{
  "num_hidden_layers": 12,
  "hidden_size": 192,
  "n_experts": 80,
  "experts_per_token": 2,
  "d_expert": 128,
  "d_shared_expert": 0,
  "hidden_act": "geglu",
  "moe_layers": [1, 2, 3, 4, 5, 6, 7, 8, 9, 10, 11],
  "router_score": "softmax",
  "normalize_top_k": false,
  "routed_scale": 6.32,
  "balance_loss": 0.00802,
  "balance_bias": false,
  "router_z_loss": 0.0001,
  "init_std_router": 0.0255,
  "lr_router": 0.00136,
  "num_attention_heads": 6,
  "num_key_value_heads": 6,
  "head_dim": 32,
  "vocab_size": 32000,
  "norm": "rmsnorm",
  "norm_place": "pre",
  "norm_eps": 1e-05,
  "positions": "rope",
  "rope_theta": 10000.0,
  "rope_fraction": 1.0,
  "qk_norm": false,
  "attn_scale": 0.177,
  "tie_word_embeddings": true,
  "parallel_block": false,
  "init": "uniform",
  "init_std_qkv": 0.0269,
  "init_std_o": 0.0,
  "init_std_up": 0.0269,
  "init_std_down": 0.0,
  "optimizer": "muon_variant",
  "learning_rate": 0.00498,
  "lr_mult_down": 2.0,
  "beta1": 0.95,
  "lr_head": 0.00724,
  "warmup_steps": 200,
  "schedule": "wsd",
  "decay_fraction": 0.858,
  "decay_shape": "linear",
  "final_lr_fraction": 0.1,
  "batch_tokens": 32768,
  "max_seq_len": 1024,
  "doc_mask": true,
  "train_tokens": 340000000,
  "max_steps": 10376,
  "dataset": "wikipedia_en"
}
Below are experts of layer 8 (counted from 0) of a mixture-of-experts language model. Rows are named gate (a neuron's input weights, with its number), up (a neuron's input weights, with its number), down (a neuron's output weights, with its number) and show model dimensions 0-191. Each number is 128 + 32 x the weight over its row's rms, rounded and kept within 0 to 255. Numbers have three digits each.
Before each expert's rows: a language model's description of what the expert responds to; "comes after" lists some tokens at least twice as common just before its tokens as in all text. This comes from a sample of Wikipedia text that the model never trained on. Tokens count by the router's weight.

# expert 14
Description: Numerals and number words for ordinals, ages, dates and table entries, such as 42nd, 50 Years, 28 April, plus the U in U.S.
comes after: " |", " the", ",", "|", ":", " /"
gate2:073113082123098113089096177127169093097063095136132119153133088121110123137134114128136124130061192168152184202097159136129035082118113103151130107149146074134146098067124102090123103131165132142168111094071079072134147172166130125076066095063164120122091105127144137155120125125140137135149148123089137176168172163107108190118164105117160154205084140135193143121161152129108121139146133164133079139087155092120063095131114146105131142127102113143134111098137086160163159201138160094149150173104157056149143131109111145097164151127117084096089173132075066097154104121136095108
up2:104092154147104114122142098142171118118084114106123128136162108136098098222134124121158120126156065121148221136159136168110131099113131167153166106040101166164144106117127136114149151102110143108174150121107121102178117143122134128107094107128188115059130091124194146096164099162144142147127152076128122099073217147113132094085164090165081099112115074133084146112112081151143149111096168135111130171096122122130160117116097141142136094134188126069195120179148142163166181096138099144166147159115114100087132158109128096133107104068085094132166078138121178053063105177151064143
down2:069124163178167106180096101150107102129120131152132118126077157141122131112113117105094153091084094197163101146102142116164120181114116108102188111197180130136203110136158126126150155117183139145156139126153158161099106100157127134125095154157161136147155178086080139159125121171126087115118102108054087230114098120144094076102148143159167079135118123096132109125102154153129115129116160131098168082154108141161181190121127099176074073095076178072143170125153110143106120143151113068128164150118164128097140090081128077089129195122100151122186150107125170104138185103160114197

# expert 34
Description: Possessive pronouns and 's, plus adjectives right after them, such as his young, her deceased, Trump's, its premium.
comes after: "'", " a", " his", " the", " of", " an"
gate0:091133153157122133120209145143131210120142097125119156044120115137106098096152154125113134146136108074102147096151119122134212097126097166155098143095168116089176069080129119142160086079122135138115121155083112096127141099095077136180141157141090115159134084110162111153064092102108127146158121179110142124090105120106086092143097147097166095208074158182146130085131162131181128162079081150166109098121132118119182138082122112130129120154103130113168162098089120058093120096125089135097130056152176129093166124114129128132133084097098102143168174133111114121156133159201050059
up0:172115079087105163159102110160126111142133116163078084161118109119115182159128140109132185081100129102143117188142117123124073163088152118164089129131082141191088194151097158129154149147099158157110123043125147145150101158149208145073082102104184147076140178167115156089210152129128118130113152095146092109141192086132140159178145115155116180090144121069132119151130091094150143049139147111124159182171132103090115104112075107176131148112137123177096181167107126146197199140130189139107122147130108124127128120192124152176158131177113124159128107127081100110091111114122150127
down0:082184159127079126068123119190112112088148109139145182172129145079089063115142115150152098097107121129101128062136141087151059103094107165121121138130116137174132085094178108136203141150106151091130128106082118112141109102143144156138139131138091089109182143177124097158028131128077186140128134167117079110113120141099120170132143152131137130177115120104082164117077164182196158164128156168178157092119115081162156193122086135200135133145139134113132120145122063147169172182088150182076114144117109151127130146173118063074125147110125102172145130111100157185165145151133103120

# expert 61
Description: Auxiliary or copular verbs right after the subject, chiefly was, is and were, as in "The club was founded".
comes after: " It", " he", " it", " was", " He", " which"
gate3:157104143151155104168166109176068052067124115143123112104193140114157098160065121111148145165070208097175150129101073141109151148154194113086106170180081137150204099167194139119116144184101120131086133108168177114104106116128143163098101096133165149194130146102120119109123132128148093045142122117122084129155105124141139154143168086142125163132158144143101115146149121159175117101155069138147089098198181176123164123177100147134128130154167168081173137110102131151125154121048146157110086128136100098123150125109117107115151163130202092118130135143144173128079150092174101150
up3:181191197113134106147058107155102152146155132074120142117139067111082139127132096188136082127132089078136102123128141132129168152145127089082150102116101132079144177133056077116102133113111117103159132157154081134192188086114134154149149104112146114089093144074138116133144112077148118147114144064087176062124123185104159065112128122081164043082157138118127152110133155067124143105165139097136131114117146094067141117100078142130135153115113119103098093113129140174153127103175135158169193087130093105139127187109109198154073139137183192115198108126092099139127111149131101122
down3:145142079100165185138152133132128160122139136129113167079124130129136194152181127155136130120107155143109093165097102196109149106138091085135182128114086107141158134112137167170117163164120148180105114078126131083109121146094154122121127197164094182173147116130129148173115133149080121148130100099114139149206123099108049123129206087147071209135106170082123100112119102146101087140098102201054129097160147188125144161134096088191186139092095144133163123172177121095165149068070103090149106126139121136174148140142109137180184106123168093166160172106112157109140086122099134105

# expert 40
Description: Parts of event and war names and years, such as World War, World Championships, Winter Olympics, 1944, 2018.
comes after: "|", " the", " United", " World", "-", "–19"
gate1:092166123129103129143146095151167104085183108118121203137142105143075146092143185145125135113126123179154181154122130096116121113079200168155118180094093130155150071136087103087149172153084150161107077110137209102098143175072117113161072211140188082134164141116107082152115087184139080166134152154127119137129105145120146142193140115144117185111082133147134157147128139096147136126108104079100163121080084120129137117151140129109173183171111119157135118167111085110146180168164177098114081034156128096067147111120136119175078126106160199105157147104161112129126116132120125138
up1:172054110165167158069144173134129130178085118165142083114061128101121144157146094126138167067097128070087067121180097135149143154113053089108156060190164088057117149123147126163134112120169118088163174154080090146183149108161111120099197058119129176129074144123171138123154133082095134121090206081110116165146106142126074116094140143117174143105141106107150115108141104116107096122123145160115115134171143111164093091093127142128125083112126141090143102064169142107148115138131075101111154155090122190104071159119159158116159158133095092151143131142091119093143151097154108178
down1:215148124140175130172099169100167094102105098068158146141096116145123142097117139049096106136102116155154127079101137113103105092146181150136159141016115095089109111114158091126150139155110154031114156159133149120128145082115107072118124110156119150166166069116119181149097130200108149136157113132109147103117101144135113104153134113124102091204072146147104079159142143122142079187118109144117121119104113085110105171119104172137104139147072184173166146176130141195139152118221112162139124168190111118124115162143158053169107094130131160114104151130148128132115115108169147171

# expert 11
Description: Opening capitalized pieces of foreign or unusual names and places, often Arabic or Latin, such as Bar(azi), Gar, Or, Al(ington), Capp(aridia).
comes after: "-", " of", ":", " (", " de", " \""
gate1:132184076164110167128090164110162138054163154193092161145102114164157120082099145099116126102125093149090148115105137119126121132117119107059114138177133139130113150102129174170192168138139129150110116136096081129146093149095139122158099148144151171118131090134139152150182111177149114117110141083185161134078071085081174115138107151152118093171134161098188197095155056173092122149125083123075147177171071093137066085061094092107102108062111128116093175182118140099147118188083135160137090122132135165129155108110126106108074102154140182125196119136183132156144111145164122135
up1:071183145131165131097137115129162170139120177149105150123074117180168130146143107110112092129091100117160106177078084080141093159102111171172078130115196152138164144089106097111120100058135064174167169137130168082131117142157118181093143097170150068125097156085119092093148133151133101069131171102146070091149117109124074092126130103115129138102154129162087100127135135111112178071097140187127120094161162156136089112143126155143158109128104145169121194141084109167110142155152161103143089088111098122186150161090127108114188214083113131114131180118054068081130182135115137143
down1:137066119117144139107111076089110139152145154131112152122056118100126114154174083098130079088095173104148118128121132132133147172042131144124137112110154137164122118071142067111123121156074113128159192127148116140127149113139171165106129116111153161120178104134133069112144138103141170130107193098103112146169124101181111097134136090116200141069062157100086154113124215085128146130141129158140123152223138093103124161145077193090195143139104083110141120155165105110111101167084116126124109073196131107129085136160109131109112094133111238170101113084076117105161137094114099118

# expert 19
Description: Wikipedia section heading markers and the words inside them, such as ==, ===, See also, Early life, Description and history.
comes after: "==", "\n", "===", "See", "Personal", " See"
gate2:092122061072148190154130129113121111112135087139120126117128093114148053138133164163179100125080198131170112110129164088139144149149120087108125162172140157131131117106110144148132144104140134108104132126124105134131123143116165048153169159170097086176129067192134156124170117079057121152143058111138132100091156091139177141104149147113148122154094173164158075206126135154117075139165155138106160127156162141153167101164104079146153197096131142070113176164133142212090147137145130135151174132092119197131116137091108123145123162166108174113185068114125113083129097119076064083
up2:094159125163130116099110171116146049131160203113180175121129059166108052112178171102106150161115174144206106168129088152193115122115140137160144165147163089102094129138098110135132137131052137123105135077153153169177113108137147186061144175134100102185118043165133127109105101151119149110121104116169164145120125120147155171119137147171136136112095149124150139124162152156110147121142099048090142124129062147155158125154071166185147129128090095128129110145099169143132151162131122188161068116120103147138155170133139097129148164182158130144088135128197126107161218124110135125
down2:109136138130072151163130114179084110165138100090099191122147096104106109128115113146088138145097134115153143155163132077145086057174121169146162102129138074167113136132123183124109116126111125151174184144120112132102097147133093101122106180166166158147102092098155117176115126132142166047166221150100081156117145125143135180161246120128149163109128076169130110119113094140176105141190131157092136186134086062050114107107137162163081113173098097159184114126165118124144112160071158150221121122176104091119134142171123125111137125134129123098146130151099150146091102157082132137

# expert 36
Description: Determiners and quantifying words such as this, each, other, same, following, after prepositions, as in each other, the following year.
comes after: " the", " of", ".", " in", " on", " from"
gate2:112150133166139082070044114123116190124160142107102100122127080069112209142113077116143136140133129095118142168135133095144087141132068158118172095133127106128184116165132101157132171142115150142093145139088136178133113120107192166140189146129110121091109150249138163141129153138165115092083130119143118131111097143143118131091189142126186115161113078124110092135086180112213149145147192157144124132106129071138149130156123107125142144118079103102117101134085202138172120132157127108199146136100176152096151128146153112158172097063178110111107142098160106146144086073072133183
up2:108143142162140083088093087141088158084141127070144107115121065097136201162126095084147123121157139101167158164100105094141099143119121178175161085135121114123175136161159109116085154150063149114167130148126168150125123103128174183106197120101090122099095120194171143127138147102146142082127095157148083118113115104150152121077157101159150136160145068125110074149085202128180110166098156144153147106075148125122121115158157078135116133087067117132106118105086148142174143127118090065166181105130121133067164172168156113174155145111165088134102191170163101151074095113101133219
down2:117138116084167122137162091118139122161094129137146177122130141151112029080099136194120078148062119118115143141085172136089118138141159082117152133145112124110096181046092123159198108125071124127084103142089142088165100187153102102157100095145089124113135156088135165145113161129131153103165093170086145100111198159120155135119201130147071134125123078139116166152157111157059124086114133095117097089171136131070160147114084173093115119138154133064142151124101151103121132159118071162111147152109176090123089165077171111169135128147091139159149112076119123130092098123234097118

# expert 24
Description: Three-letter country codes like ITA, FRA, ESP in seeded draws and results tables, plus the surrounding seed numbers, scores and cell pipes.
comes after: " |", " MF", " DF", ")", " FW", " 4"
gate0:153110123113107098194103083120160161093135147139100140165210163129120113142076140108137133113074054130107161101117122083157159194110127134071173139141129147126075167074093153131147096126117118173152127185110116070147122156166088141085141143102159072153137168116101135207163092101113153151088137148157180120092155102110085167087096130095129099156105075107108182135157140123179144085079093158125141150136172121139139114138155051135136131140167138132162108145142135149144123186127198088085127134133113133065165095100198167125153112198127121143131125206109066158128154160141174092
up0:143158111123115125169060066133077140136158125133150152140170156178151156220083132112144094096130118113120124199171126079076188136099047136145092151142156081140075089113137134153168100129138121131097163137137153118156178118141108121156151152093139162112153057171169116211128067156147108107095164096147224139118085142103102139098121238108153115090143128127154178143153147124164126117087128128102102168114205136134150125106099127101122123146154110102125126116122160136133106177089180089102111116141123095141143142055145104168174088190168125153102111150143143138127134174098152116
down0:126160177135150101105115105147141153124109158211120134103089147152140105079150058156081118091147112083130145129120094152095116143170072098154114115126100128106079155075121129138094138127168172082152097133104161217136141163147090137144191108109075127141134161115077121142149146116158113061095111090135140132138146100096114159137159084102104135089085141133103079129115152137115131094091109116196089124136186136163124120177121194155127153077162118087173094095082147162097164145117124102106138167014191155144157147101086136102227103104094131102103176143132150137138078118169086105

# expert 13
Description: First names and initials that start a person's name in lists, tables and prose, such as Jim, Matt, J. J., Don, Richard.
comes after: " |", "-", ",", ":", " by", "|"
gate2:196120138122143161088127113098144132135133094142116114108080118171042122099166070126114161178112135100091056133122095120124157163100096085132162166083117137064139124106141149107093121125142164108142112190099074139108165164141092104114149125096104097118131194153103145067195102112109126107132176102149113096092113165143136095132127119222155121082098151098090146086159120075143141105116119148094074162156148112163142128107149145187157119099161128178144120162105203152170108051164101091180171157119178180164115143143128161170152106185081109132142148161161113052101121169126130117
up2:125108131168122114148087161115094141079137076080210092106092173166162054183089167144170133125193122132145121157151114118137070137157131127135129088163138083161122112126088087127222121163117119122169118116138104134190115142120161137161119159086129133087121174095108120190134136125093096170148086171143143161147179091119183138151170048143123123136169117174148125163108094138075061117121051134128124062053119154069128132112159149074128144095087105115081163060101092091112111133123095157133118129159113142096122099153118121126152054123113068131134116115139072114148144133136134141
down2:088139130181134071143122131097057166080093144113136115120136170112163082158151156096149089131074113078105085124105152150123059066153170086126144100178100125124179159080103148127086142128129109139100129130113149179186140161130121188156111169167138086190129115114073160143099171147146127124100150122118164138129091118137073162184130129101111116087128117149103109134167087066170131201176192159096153141127202135107138110074087125130059151058121095117116096125092148079145125149134148125145127130158122092154136171180147167169190158124121132065107118175149099158105176156153092152

# expert 2
Description: Topical adjectives or noun modifiers before a noun, naming a field or sphere, such as social, medical, financial, human resources.
comes after: " and", " a", " of", " for", " an", " with"
gate2:143154104134134147063136214155143189107121112166145103184076106099144136170152104144105092152086154140080121123147137126157130090182141089172155115072082133109184151146136134141169142154115143103130124121125167089134079094175211132116166118100109189154128140157129139158172109103125096167114143133145139202124154078103124176127125121072119181157101140145126147180154167128116139157152088107147109092129096090205107104149106117135111107141099164165053055068157115162181173147090104132086097170092113150111117112127201095126181130137109114162131137149147102078059171131138141071
up2:186165100136169120082109191149094163050140118144101100180123088112143167146140125126060054123066141119054126106130138149131150064192147093166149114107111132116175156128123106160160140182156163069165112132126168131130116045126168094125140088154134161150145151147165129109172103129098138117122136171130130189108148113091100150130142134060131212114097132158103137180099140151094157124151126135146171101135119069150156145155097116112077123118116170176110072093152124146158172133132107157035113159083127150109118136094184135115154155130117130167148187154150187108093172126111100077
down2:113160112165196119091159180137082113176213148155081093079138095124149112113105155100113146138078215133138105125135122150118171147113151153105093170073139122152113164186174127103154120094144107064119140159127098129104112085142069171106052097054157129119138138160152113202145170182115110139101136079147117121120110144150112117099129070117118104147118170172140122103116158148104126115106083158173110080110082133132124131167080137179105079209175160082104168116146147155135153121076074106094133175183128130140116157137137114197106109154139139131139069159128168095085167111107159142

# expert 12
Description: Subject pronouns and relatives opening a clause before a verb, such as he, she, they, who, it, and existential there were.
comes after: ".", ",", " The", " where", " that", " the"
gate2:107181095165135175134086152105164096179110108114147135121145097159138078129099092121121147145151150161113108090081127167108062102155128133100132082133073103086072163103139109136119123125101160138134129076122066135129129126121112212121110140142124122154149139129088096122183094093121075098166124139168132152128087081129152158068143138101125093110122150092152142123135114086155164113142164103131184159090152140134093217107105155120123093074102171166075114141141131168175127182138179150218139197095125172163119096175127138183135182061118095141096077097159037111115099170144098148
up2:146178147185175164133126184103139075113155087104143106138135103167156082074141106081101101178118173107168118152135098123082083138107113123153124069117058094051114086114139082090098165101144162151124153065111147133142153138124131223110123125085148134151168182116134125096132125105176078095141116158147132162086067128129113145123122159059142166127094145120157091091121139103138108137118140145135137203092167086156133113111093129102112079080073179150084126134086128113127129157120158137186157177097177160183113182182100111182149127080100119105112081143132095092098119195135135130
down2:093174094154173147156194164150135095076183134153144104143101140123116122135155101188158150102142138126147093160119114119157136127125114080101135181097147068108187131141098121046157082076191146102136214130117151166119153120122104091112162134122112195120129153087115068134140173091120180179131065194117142221084133094199141147162089129134123133053113127108164113147110130124137109147130131136145097138109114110105133129189081095109174133089139120103062126194126178118122134065163137102117086083180132092150139136167131161122123095129151183148119096153090130096147154131110161094

# expert 3
Description: Pipes and semicolons separating entries in statistical tables and year lists, such as census rows, decade lists, and coordinates.
comes after: " 0", "\n", ")", " 2", " ", " medalist"
gate1:114113113158181092200090165130116100079145135096141105113057163119161082165165105039089127167154029140156114129144165126205101146085128128106113099092134104150124090111100160143123127136061144124154069109129141114103132160135125139087145102143113181124066086145129117137099146137101168158114181122158190091206086152152139118149112131172133102178115148187121142137120149140163135147142092139126099156146106154132106113103103140120129158145147097127100159106136161105137111099128099163131129144101140126151106032059068154062090133214099123111071126160166153152095113098079157157
up1:127158245085178094203080124172039143099148106135144160139130142136133115219138107169097085111116067093102124063128133095169107163136076104154161119136113126146081122118149103103088112082157169141214118141091144084139098123120101090095121130111140152105124124144147135149082120156140153176168192090154109087172121154157100086145144114094126155164089137185124171146163171136116104176121107095165120114166159113084116109100162115102127156100122133137159123146135138137170117177171115168136162174151119101124177088124101129123069124143045149130088112089176109109172135135087118119
down1:140150173133124126067089095109104093123138121157103171133121181132104135135129101132137071095082130143148174102092090136131098171166130119173073144170135145173190108162174145098051169116126135127114095090098118110092186146081086142124066210121150161162138154108114160151145110086138153155164122121070079061092110083136154179147125043097074083108123100198128180097170121116126098173138120148150088119115134078195101124105138111127160148138102099083143136089130077154129136108103165159095114150082165089142115123061094119165115140140066119135108098133121093138182078156143108094

# expert 30
Description: The word "the" and some possessives (its, their) after prepositions in running prose, including inside titles like The Young and the Restless.
comes after: " of", " in", " to", " for", " at", " on"
gate1:096102076105133122128110163153137087121181138135101181095130154068117159141118156118145123097098115136167145149117126112120158145103114127089163126139149123123088166143110079152081136176142121140110085000109092090030067097119088130102125123111086157090115114154153069120122081161148101117127108069220117194098111142090070179089123089171150191064098163120140106116143107144108093169110149159142120145101165114119112108116100111126122150093105144107159098134102116166194155057146111125121163176071065156143114122084125144120150192123122161082145131101143180092121118121144115151
up1:098120091138159079101076139137130110122138163146149169139132167093144142140098112114128141082051121112100151132156102117117171171096159116110176096139111135131129183121083106132113126102113144120125086016196129142079073078165152098141120123123134110106129171183155111121092105178189131141153155077199097160092149143102083136126104076177090219108093162103170165078128147128092087113119168179198132152064126110155124132135118096100125133094133148131168135196143175150151130035138098155100167147119090184141175159136142114110162160101075132124106088113169152121122119130139122131
down1:135077101133086149095113190093139122144118084154148133150177089119116136136121138036076130124105116166097068125113148154095125087097150114169158095091058137142114155127107163125142123150149120111129134168113098110121094185177134136137147019060210137106138105108185168148116111074102136153098096206156130118112110088125163116090056139096157117121109166139114163159155125103046182137098127146088138154094090095104084198106148134164047133141106088140045132121149149153137104114114103116107103076080151168137104164152131089186132126146094088144132118134112126138130130151131123139

# expert 52
Description: Single letters and short fragments inside words that are split oddly, often in quoted reviews, such as be-a-utifully, under-a-chieving.
comes after: " \"", "-", " ", " un", " (", "/"
gate0:111117136112093198139185158156098132062118101135059136181081117160084119079163115171101072134113170077133138144125102101193131182128122100145107114126138169144166117159116085154148160095162086064047126144054117148136125131112136185146172093093135117144141109095140148137165131154087134130145105135162141137214170100087172103124143141152149082105143173149135151125090115154106156128092091159164106178130128079132062124157074118164139070141162119073158082082146104118142166141146142104041159112129134173104086130159119155142070137101144132158130138137097097065133165101160153086
up0:104149150077168138098148098149155136102161139174060172180128137169056139103197090117119171171121152118121046132157111106156126106136092092113139163128128119142151107140169069157114131181131145094122158101102113126095178127127140150122141108079095100143145167087159133140156202117135104081119091145130117176181170109076122093109133135160074123090110139121130137161164177064039175103087174168151150189100128101110104156094074112133168115150130084099150103106157105127124105162170083152103132109131117139114079161055126161202111144110109176102092140147090115092122179088108176100
down0:150103073116134140120099149083146101100106080192128090131063163132079135115145132114181151097146107107117087092194113200151169073142131138152095113148098130137172143162124123113119148127202195125104081109098170163143201077155148141168092135202075076156085161134102051140136122204163105155071162103178138090151105152133117146142159131156118150149173092126187134157148144163089081174114146113147127099109053141129150120120172128090126082126148075075083130122153136120147131116114066119097172120155122137123135118130081113141114128125100114185102162178116085135146159124154183130

# expert 59
Description: Pipes, dashes and colons opening a table row, list item or field, often right after a line break or row number, as in 88 | Komotini.
comes after: "\n", ")", "\"", "W", " Title", " —"
gate1:144156187154127193158132112131121176103140123170154120173185114105139139156160123145168124117100165078096117112108122124129136136098154139140142117149126070111097117130172123163092174161174139115141108057120104146142060170189175140129156054127104181111030125113112179048109123134190106141111134112098106158060090091152151133099195098161164160117120088107167160124157110177142129110087160188143107075122065114150163141118094091162107118136138102170128102095089146118107125154185113125168109110132163113210124163110104124111108150142143102088153120146207144098108150157174079101
up1:146131094108194118132097139146165137131115055109164112128163163156115145160118060127177132131147103116117192127135107064167123122159148103108098117160060145068177140104188129112110144209198140084097170131184116160167119153163136119118102112104141184071071121154107158123134116130150108210179146079093141166143101147130095142071135129141134146097159122112092210129146144124149122088101151143141138067121167153125167089096116069157119182052116111139076098149107133116183110126165143128130122124148206121136111143130139161119115086102165146132152150160141097081102180163177082155
down1:137146083050126110157111129002075124188136073131122082111097131113124119123122092105131089173110106180104159132156088127118090151127112115120142149109172132120115141105125139099128033168129103101114130131161156129119087188111104101206164192154096111099189127184137101202089147115170127143129107158146112091168165122089096121110040154111143133083117159173135103125096149127107149163124117129044134161100116134101133097110095173129114135120085143114124096117108140148125068115116139155108123097129124084102113090143197116175080093124161155121120161182074101156146086169165099121